{
  "moe_layers": [1, 2, 3, 4, 5, 6, 7, 8, 9],
  "router_score": "softmax",
  "balance_loss": 0.000611,
  "tie_embeddings": false,
  "parallel_block": false,
  "beta2": 0.95,
  "decay_fraction": 0.936,
  "batch_tokens": 262144
}
Below are experts of layer 5 (counted from 0) of a mixture-of-experts language model. Rows are named router (the router's row for the expert), down (a neuron's output weights, with its number) and show model dimensions 0-127. Each number is 128 + 32 x the weight over its row's rms, rounded and kept within 0 to 255. Numbers have three digits each.
Before each expert's rows: "raises" lists some tokens whose logits its average output raises strongly, later layers aside. This comes from a sample of Wikipedia text that the model never trained on.

# expert 19
raises: " p", "ed", " ("
router:118166093086139147139127120176137101112107107148114084079091150069170144137169188125142075169159168117168089075136162130129163112144115125101093105075119164112127171157108096164140078119114171070111157134142134126149108112037158099137130081070116111103115078156074074121090099110134140135087121131144159141172155164160126062169139148085121099078090164142107189102176147149060105139087
down0:108146098145152133143099139128129104071039136093107121126098116176120125121098155136175073156110142074107114144145137177151180164151095084125121137093152127133143145097126105246099127164126173107148130126083150100146172083161124126128157153104075096113101077099082113089075149077105157144095111123178074142177153156071121131103162142102145150157112138163178118109140069117131077096109
down1:153188115135136054116158099157118151169205066125109096090120094139145157124128121066077076143158136125159130097122055124123107078113164084123114114107146125141118133200147099133109198097160107087172157107082132078126106157146137126127106102146161128122166152096198163123156134143111124114109083115112101109127155150068178134048145136113174135102103114126089170174105095115126114116125
down2:151003126114135153078155159112148143146135170154180114189178064120051154126102187147137187149071130172175140128057124149129151107137135121117110147115115100128115161156170157142147147115144117124086108108120092125118156145108132144119118164094062151151108093133152159157118116150163160130125123123047143099099100079108183139195154155096061092177144091116147170172057131130071104169169
down3:114156177136173110130119098158103093109134194160131065139096122082082093171148124138150075099077114094137130102053114089131077087127147123130105160119093124123133110112096128175181086139113161117176144142172072103137115113157153157120142122102137113126134095145156132125081114131088089131164126155121127149094163143126181121149150145124139085182188130121161121176080178094113103126079
down4:122088083167084148155132152098131140151123131098137172058160163087100101152088121134138182134132170176169156162140076156120108139177140176142125125097104089104126177104150165125131146102166125123114138074174128125117127136169126127172135143092095111126103149101115125095131144130187105106177129126142168089106070083173087135142150140094136154182050131194129113082074109130122165156116
down5:133121097113121086121109123121075134126135078105208124135088114140140158150124073078157131142135178161164140141122120146151055140123201097095104113133192140117126078124096087107136105127143077112089191135058170147126133104107104107160069093132137159114146162147107138112140182162092184129164087138133126147169079153134141079136163139152250111050060115186124086114140125179132165135137
down6:149126168130064171155124158152145142121122114092112164136169110148170147129159156097137118145152063172111099133166071161120115123129139118142166128167131043130124133092171112170091131160120079134122065147149122048199075060151102142114177191161158085134095126185119132124116103091097192163181095150139162150134162104131108106122128129146135091149095078129136138090127074124120114161108
down7:166085099124058149119138136167134177106153140147148176084144118182165083124107142135107171108073123134116126146091131141170149144102150138145179124143168085094109113139147088124086112129161112142140114149140169113125083130179127143104111170093168101133154122131135151108127153107132082080086147126062119148150110140141129144124143152129146149141065091092141196134055122149126115091118
down8:146111098104163116125104096167140120102142112098040113115122112099167100163138126158056149121123142147121066177100156191129113117133110126118107106121081117141128086130106106154089080156108109090165084124183178087128180131157178102122145130073147071099148090089107146147141068181136140120071115187149123164161112139131152095118144120163143098151130068100115090123124152175160048073122
down9:131150142108117130100089146140082145112118104089140154053183110081134195105108141141103112172124144129119131145171094146157082162173103141142130145143154063185101118112178122147161091080106146191110129155114145172154147109147140114105079154116092090187189112175175181126121146177092182091150099151160146117094158082113089138103160145050137057160105110082145121152165107123170164188152
down10:127147124112152162134136122146127134089108196131085146150180116113154098139179089138122127102143109132096110197096096149073117090160170148154077187134106119079136099109198122129125136167110155091138077112092137107161109152131127161124131162146080095184156123147114091126108060100134100132144120183203112132121161119168083120056135101097096171107162101116086106201101162081140169112150
down11:103141123160091117135133172094099112100139088128118088139123088127175124111155120090169217133109126148106081124084161117064149095136129139139117120129092182084156085089112104142130126140129164112135160202141122132088197151148181161069065144072117144143150094159115108106133099152117133141126104110125107113129131115134107181094167148124146097097101133115136080174110142171141121128113
down12:122119103113127070137082115094108135093098034088088136062120141131115177113162141157151082118144130160145162147111140170182131094134138101139186115132143132168140127097069175106130140155148085178180099183166148148119176097191130090131147100097122055095166105149131115077153092106168131217075115139097112126158086134167157143159165105136204149154136140102178112147197175090170061052110
down13:132113144142084174145140132102120103118112088133162175152100125096152149093151103122137150156151091132083119122131160149114119176096179129121082062079139147154098086092107178125115167137156067124142104124093102163086175078140050146095080202111097094169138188142153109134144150141119168109135055112113074140146091093178128139108096135179083134148138135099101128145101216082151113112193
down14:165147096184078117175103136092077168116062094153112162176131152099152146065146134102129104126121127151125170092122131181155111180076159138079169136124140076097145174130122073155155153133117188112170139113041156065134129125140066094145092092185143111115135118167158104153106131143115181146070106117119127061122149146116111092121158080148160160121087075133097144176149080194134095115120
down15:147123196126146138137146128100102109060144132105104120137137138096174068120114098091162128128150074146165113160150145115172138134096086100034093079172056116115060161119163146133139098089159207105141147139118130086157111153081155095165099160060133106106124117196121075120233118133118108171027090160165113122151145154145136143126197077127114100132130179136143153115160100125158096068117

# expert 28
raises: "ld", "ow", "led"
router:178114107095154121161152136134144095169129100147108095111131131124118135157113127114193035139130154092111113077182147130163144182158096105140130129121072188150166125158115117144155130094131216089109167112132147157212139108027107117136117112099093132131145083101086117076098102092054149160111161110186163101150167174129142152198145134116128123113099132135105211070105201146101137135079
down0:127094120103120128154147152084090165119161084108122124134163092113122141102161131120102120091087150113155094115134086064116167130149095148115179135118113147047153111100163156162125109130144138066135159089113134127135106081180183098146194162162150108137158119075120164093175121144101032153123154087124126151118130165040125127135068035114067154136140071123068126027121193139139150111150
down1:151141147153094138156093153151149116111106169103106085153127118172114136174155090155139178131098093138133107117174119120081146107140081162066089154176126173121219099061117107120180100124114072076151121139159128101121114154093080160108069126184186106177117140123113104102129093169119110125158128118072118101163086150125093130114134134170059156058134211198155118115108136083121134151119
down2:108100083138120131107164163159128122128080155119128188140170074161157196087106149155112128153152148116128183130101177212114122126111117192086125162102118093138116127101164105129146144062100197139101088129115134132042150148081177154108140143081129074174139136062099135124144118142098113128088154094121138144157112188129152141076126151134190129075090097167058109200152119146080085164166
down3:087214183184148122094137132108129164144124125131113140095153138174165069206129139089163135156142104137079110130061083160113148125168089085115087084143133173083137109122094141129139186150103105133084100118188106059153130107105155097114157079135142143123131108137139126158099165107073156161153097136157176130094163133101146105045095164139144163099127112135147062204159122034140135139105
down4:140101130135168182096105123100167239122140144156145107164104099103076065100103102109084178146100147085143140124141139106108061109194150102105137148124114114117143150159129163153094109152148164155094141175089115124100122180137129130149075127095082106121117099174093122150093131124111136082106141186133149078113143167125124141163142139123069123086119143133110162137156125125173102186094
down5:128141161139153116070135085163135096141155096072081136125149175113099099055149085156111171148133158113155079118163154180131097116102156125177156131157195097108142169117126127128086111101177117114151116104137130109120111052153104122128117129153113117073124148054144094114218085154110166157173144181065092114085122137107114131105119161083100110136139124172052137164144097155143150107134
down6:102186114139152172091114080138131105124099157120076136122119158109106105106140204157151073130101162232144137119160151130151105150127133147098208071103132121125113141118096161157100107119111130128150127129142131176166148177078128063155168116131150095084077106107157035144110128146143111135101137124120160128141154143109080118134039194118139130108078123198121151126142124104112130142070
down7:129054100096125136137106091097135139102168144080069068084100105152114100185136125112152097141128122082085123068119166180119101131092132122097131076073161171144118127179162126064138171137137173178175128159114082086100106150151121157158119110115100107100100089137116129135136117221111134117120147139182120149176094159105108154186167096140109132105127096143128125132114093104170147143177
down8:169153145144115117201190179132110223124072169124111128122122100167121144157144149138105076129151082103181131123157104110177064143134126144097136111091050101145144117115138065166123138113106158132159169128074148111108101138090122120144167121123096152129116066110070069101106119126162085118115145061168138185222128194146121128117144144162096175085163140125126157068143108144098137127062
down9:086111088136164115111130101133082112103122049132143129130084128156148160096119085140180157136178151202113079036139130164132093063151131127174157161077164177142114119148138116101131110116132093182114167153118105160149092142187104132122098112135126093082155123114149083109067102103175047117110106154129127137102140134120142148146145076134158146127128103091107124164072098116159169076114
down10:188221081144160146090121069108148173146081098145120159092121182114161196116186140115141141137166163210116167140147148147102125148143178150139151094153090112131145098095119086158088140136134156148107119099114140127147166053110098108152107113110165089172113082065159107150068140165135140166069151138119113136116150207165123119145096123148114136157146157101102184113142124150111113072139
down11:099170145105173135140096144116177141137120150148129169128090096126143172148136091137149113084108179150112131202125144165099109072134175071111184162114186146147133091108128207151096137172114174144094128079082079041090121106109160147157123081081112140111129176124175140125146146140099084144115118095118175098108167103081135197133122139076129144070114099129211143101124126194106118095058
down12:148125144163065152111090093128123123110123101107125140179166142155142151144101098161117165194043134071124129089119067146161164156202109134098093145127125125130128123157117172151118112175126081109138120145107163056153157058103109082138099213156137147135142108084125105141122109086080064095130155099110150150166075057150133135095105178180088161123172092074187121152056100107135123175117
down13:072106083191091139154061141106081144106140113133148124126140134158139104105168111130115090124089117047088137167132077063144181150104152098150135149108134119120091099121104179121144126122121088159127162110103130109133157119146140177159160121196133122143140120095143167111128126135113110103162140065141129145074137157127158196109076085124107117225134070097148064128085142129124094108082
down14:173168077121129087123140187079142145099046165158131147068112144080113198180135113145127112128131125122094115119140139120138108118163138155108116124088124140147169157129174077127140118146101152126150150166144118128105143133114119170144096154169138098072124082112109079129137071108173091154135154112161112149195145147169101141139116120116133144062106140137112152044184149114126107087102
down15:115182147130150123126145132073157077145176133106093165133189118093151105178209042104131107055111141142130189089160169089090164091145108149120150217147117136224202102144099088089105077168104035171117155152137145102165141131137134176172109125132191168081091141116107166133140128148141087152152108125113136108114089164103161137068163112084082165145138123149144096115109090126109124164136

# expert 46
raises: "\n", " When", " After", " According", " This", " However"
router:171108096103130073115140124153135104143100124119104104127102159101145095151178151092130029190162166103144125125132167103162168088110144143119101122089115161122141134176100125134134115105114142120120129104145147124254128096018127078169147104069112169134109115161106059117057087100094149201133111072136133154157151186173079113150147149092138112077070151156104125110163163154085067107080
down0:117138099138087141106094130146111121099139133120114172158127140135146134103120138146098146128153154146090106149123189162113093135143158138139109165102122091132138061179123120118143166105193118114100134134072153094127115150117113126085074167085142124068154123090117096079072155153198090116111100143058170092145143140126119173063148163151150104153090150131113140095098041167190084167063
down1:114137139164110122121087165149105127143092125113118131146124125160099114123103157180062128118131108090090077122174105176096065168136103170104140132161132135129140094130121110169116156155054180098118087142104163086150053112167138121113097119113158130106129179115071050068120090155098089168084089090147184143203103080068117192133113091077092146146097111088145090108069112113132131141134
down2:149126089117097053160113136084089147132126167130093066147118116043182092086134123165129165146115140168147131106055183110135104148156113129097099113089100134137153124136101135088158143095150168110131132173081123173098089150118107085138116086120147094133167122191076147155135092117123129146130097099099137078103097135153163116031124132147158086082059093151181155085112113172154164078167
down3:116122153123167168108126152147158138120202096146102127088094128202129102140064126123156138132090136139080128190172176124126096176192071171211153120228075135170121176124146064162152090142141149173149114117207099139192137169144115111108188118137163055079113148099050102115145117099075105130098148106127199159187101103087125090091130142130092115198123093095099155130105127161124152155127
down4:105103126078163181081095120147114128161111108171111108126147036121053162096160149087129161086149106143081123154067109086108115112117142130135076159080125115191152101130129154185159093169134074076061064090056112086099127151092198109139087127177112170140138128135086106121138131145125162113166119131165091126109149115115126126079112163131122103205164121118141135159078070118132126086146
down5:133143137162155126118112083125166158043128120135188138114108123120164146160110092094202069128094203068120109148031186103158139092081092110132148119114137138116161131092100084123108125121120140118112144130112125119116117157119120160106148169142110087158132088101141149119164094109146107143131149116188135143032130139108192130096079132097079135120173102116092101146049124146107196141146
down6:099130099128133086157108122153117114101105111165125117126132089105117172139074176101143177094087124111109132107096118115151142148086116139180140153099116138135169147126167102158098132123110140154161168170060166117107147154124177131095121140170164106143156057121142162082128078122137115199125143115076106100169170110096151223036123130150116155106123135101187086124162094094143138108108
down7:144180150155150129096122113054113174095110147127130140216135097098140145134214109105085136101137071124157070138160156135104086058125129159099073087142172106147160102121141158120151132113143141075175122127143104135156096165152167078141064138097099154129148145138136130191119155194155118069104166125161090130180164068162135117139103111077147146118162102161098072234127153135125099081120
down8:140149107168124120099161098145139169105105088211106126071130097125139151074084132154152115124135119166134130120212177147136052096079143064080186120139131114121126176196193164108116126144169160161130204122161126145136111182071140088098092111108158109099112149113140112157195102174079196145087146121139115070179091124150117145164162109135168169144149083135136130172123141114165027114100
down9:145138150176127086150102100132114110198108057080138164064122148160129109126151119122146136106117170176111102097067054134170191176100103096207103150103141108100139106083108169159138184144101145190112185142126155126153087095174124174157163138104163153136164149129123122121128185066102077093137142111103206074113136094118110179064093154085086129125149177107124153138120134145101150123117
down10:169158091146161109142168114108115117104136167157154119064151093212126070162219085089072158154174176094087129097102180163161136115129144132107107119139103166176107068113198131101143142109099108160109114116094101182123139088171104089074071125160087116041101147187136133103123102125113171167076147147134160113089137122115147183099142134057128115093186109151108149181139132038107068109090
down11:148150185160083138180144094224128130074057133147115147132130095155165165124132112087104170131122153129136077113162139069091127106096135127158079200135114100116099092125163173154109141102068117139167085125136193088111166167135130118098165134140072150203121089149121159113031100158080109107139172156083233141227118157131074093107125110159126138119146128114140120086113108167146161116128
down12:156139165169096165142108089092164123070118106144151125177083097137129128040109131143147135187098154114092120096103132152156105123102113100105090088092123110117151103099158146136117167150119109112112134130129136139143183165165180124161133168134111069125136157119149097114140108076131153108116117131152150109057152181101122112103119152075076108075105098098132095080095141171130132147173
down13:095116070089161070199120114142126116113113159095154079141118127133147120125134110131036208115185101100154076074133138085120133127163139146129162153138112149155182118137183165145179176132144095119112129113089134165106160125090075161072107130138176150152185131176161171141112131122158075177147142131068146142209160133152091106131113138150077164088124191077147154127191115112146144106102
down14:123163101140145116136125145192151110105105139170066096096133088127136125108129085176087182147172140143109142127071138067102089169116138129149124142103110131132136168134145090158103099105110119139123088158084102099106108171143138083112098162091113140180122111142128105108085104104194116105153122045090164130132080071193130093157103121127151130115209200094091162188130105131117061151102
down15:116167103150119122136108089153128077098099194088102095091197136102141129145153136152126150113119093113103174121110163163091103140167116139172127123105116136077174140138148116118105142064049167090143147102100220060093094092160132153069064151083161091113160123092151159057111103063078194080128113148141129123162133161133132195186156115124171148104068119113133143079156074083142142167108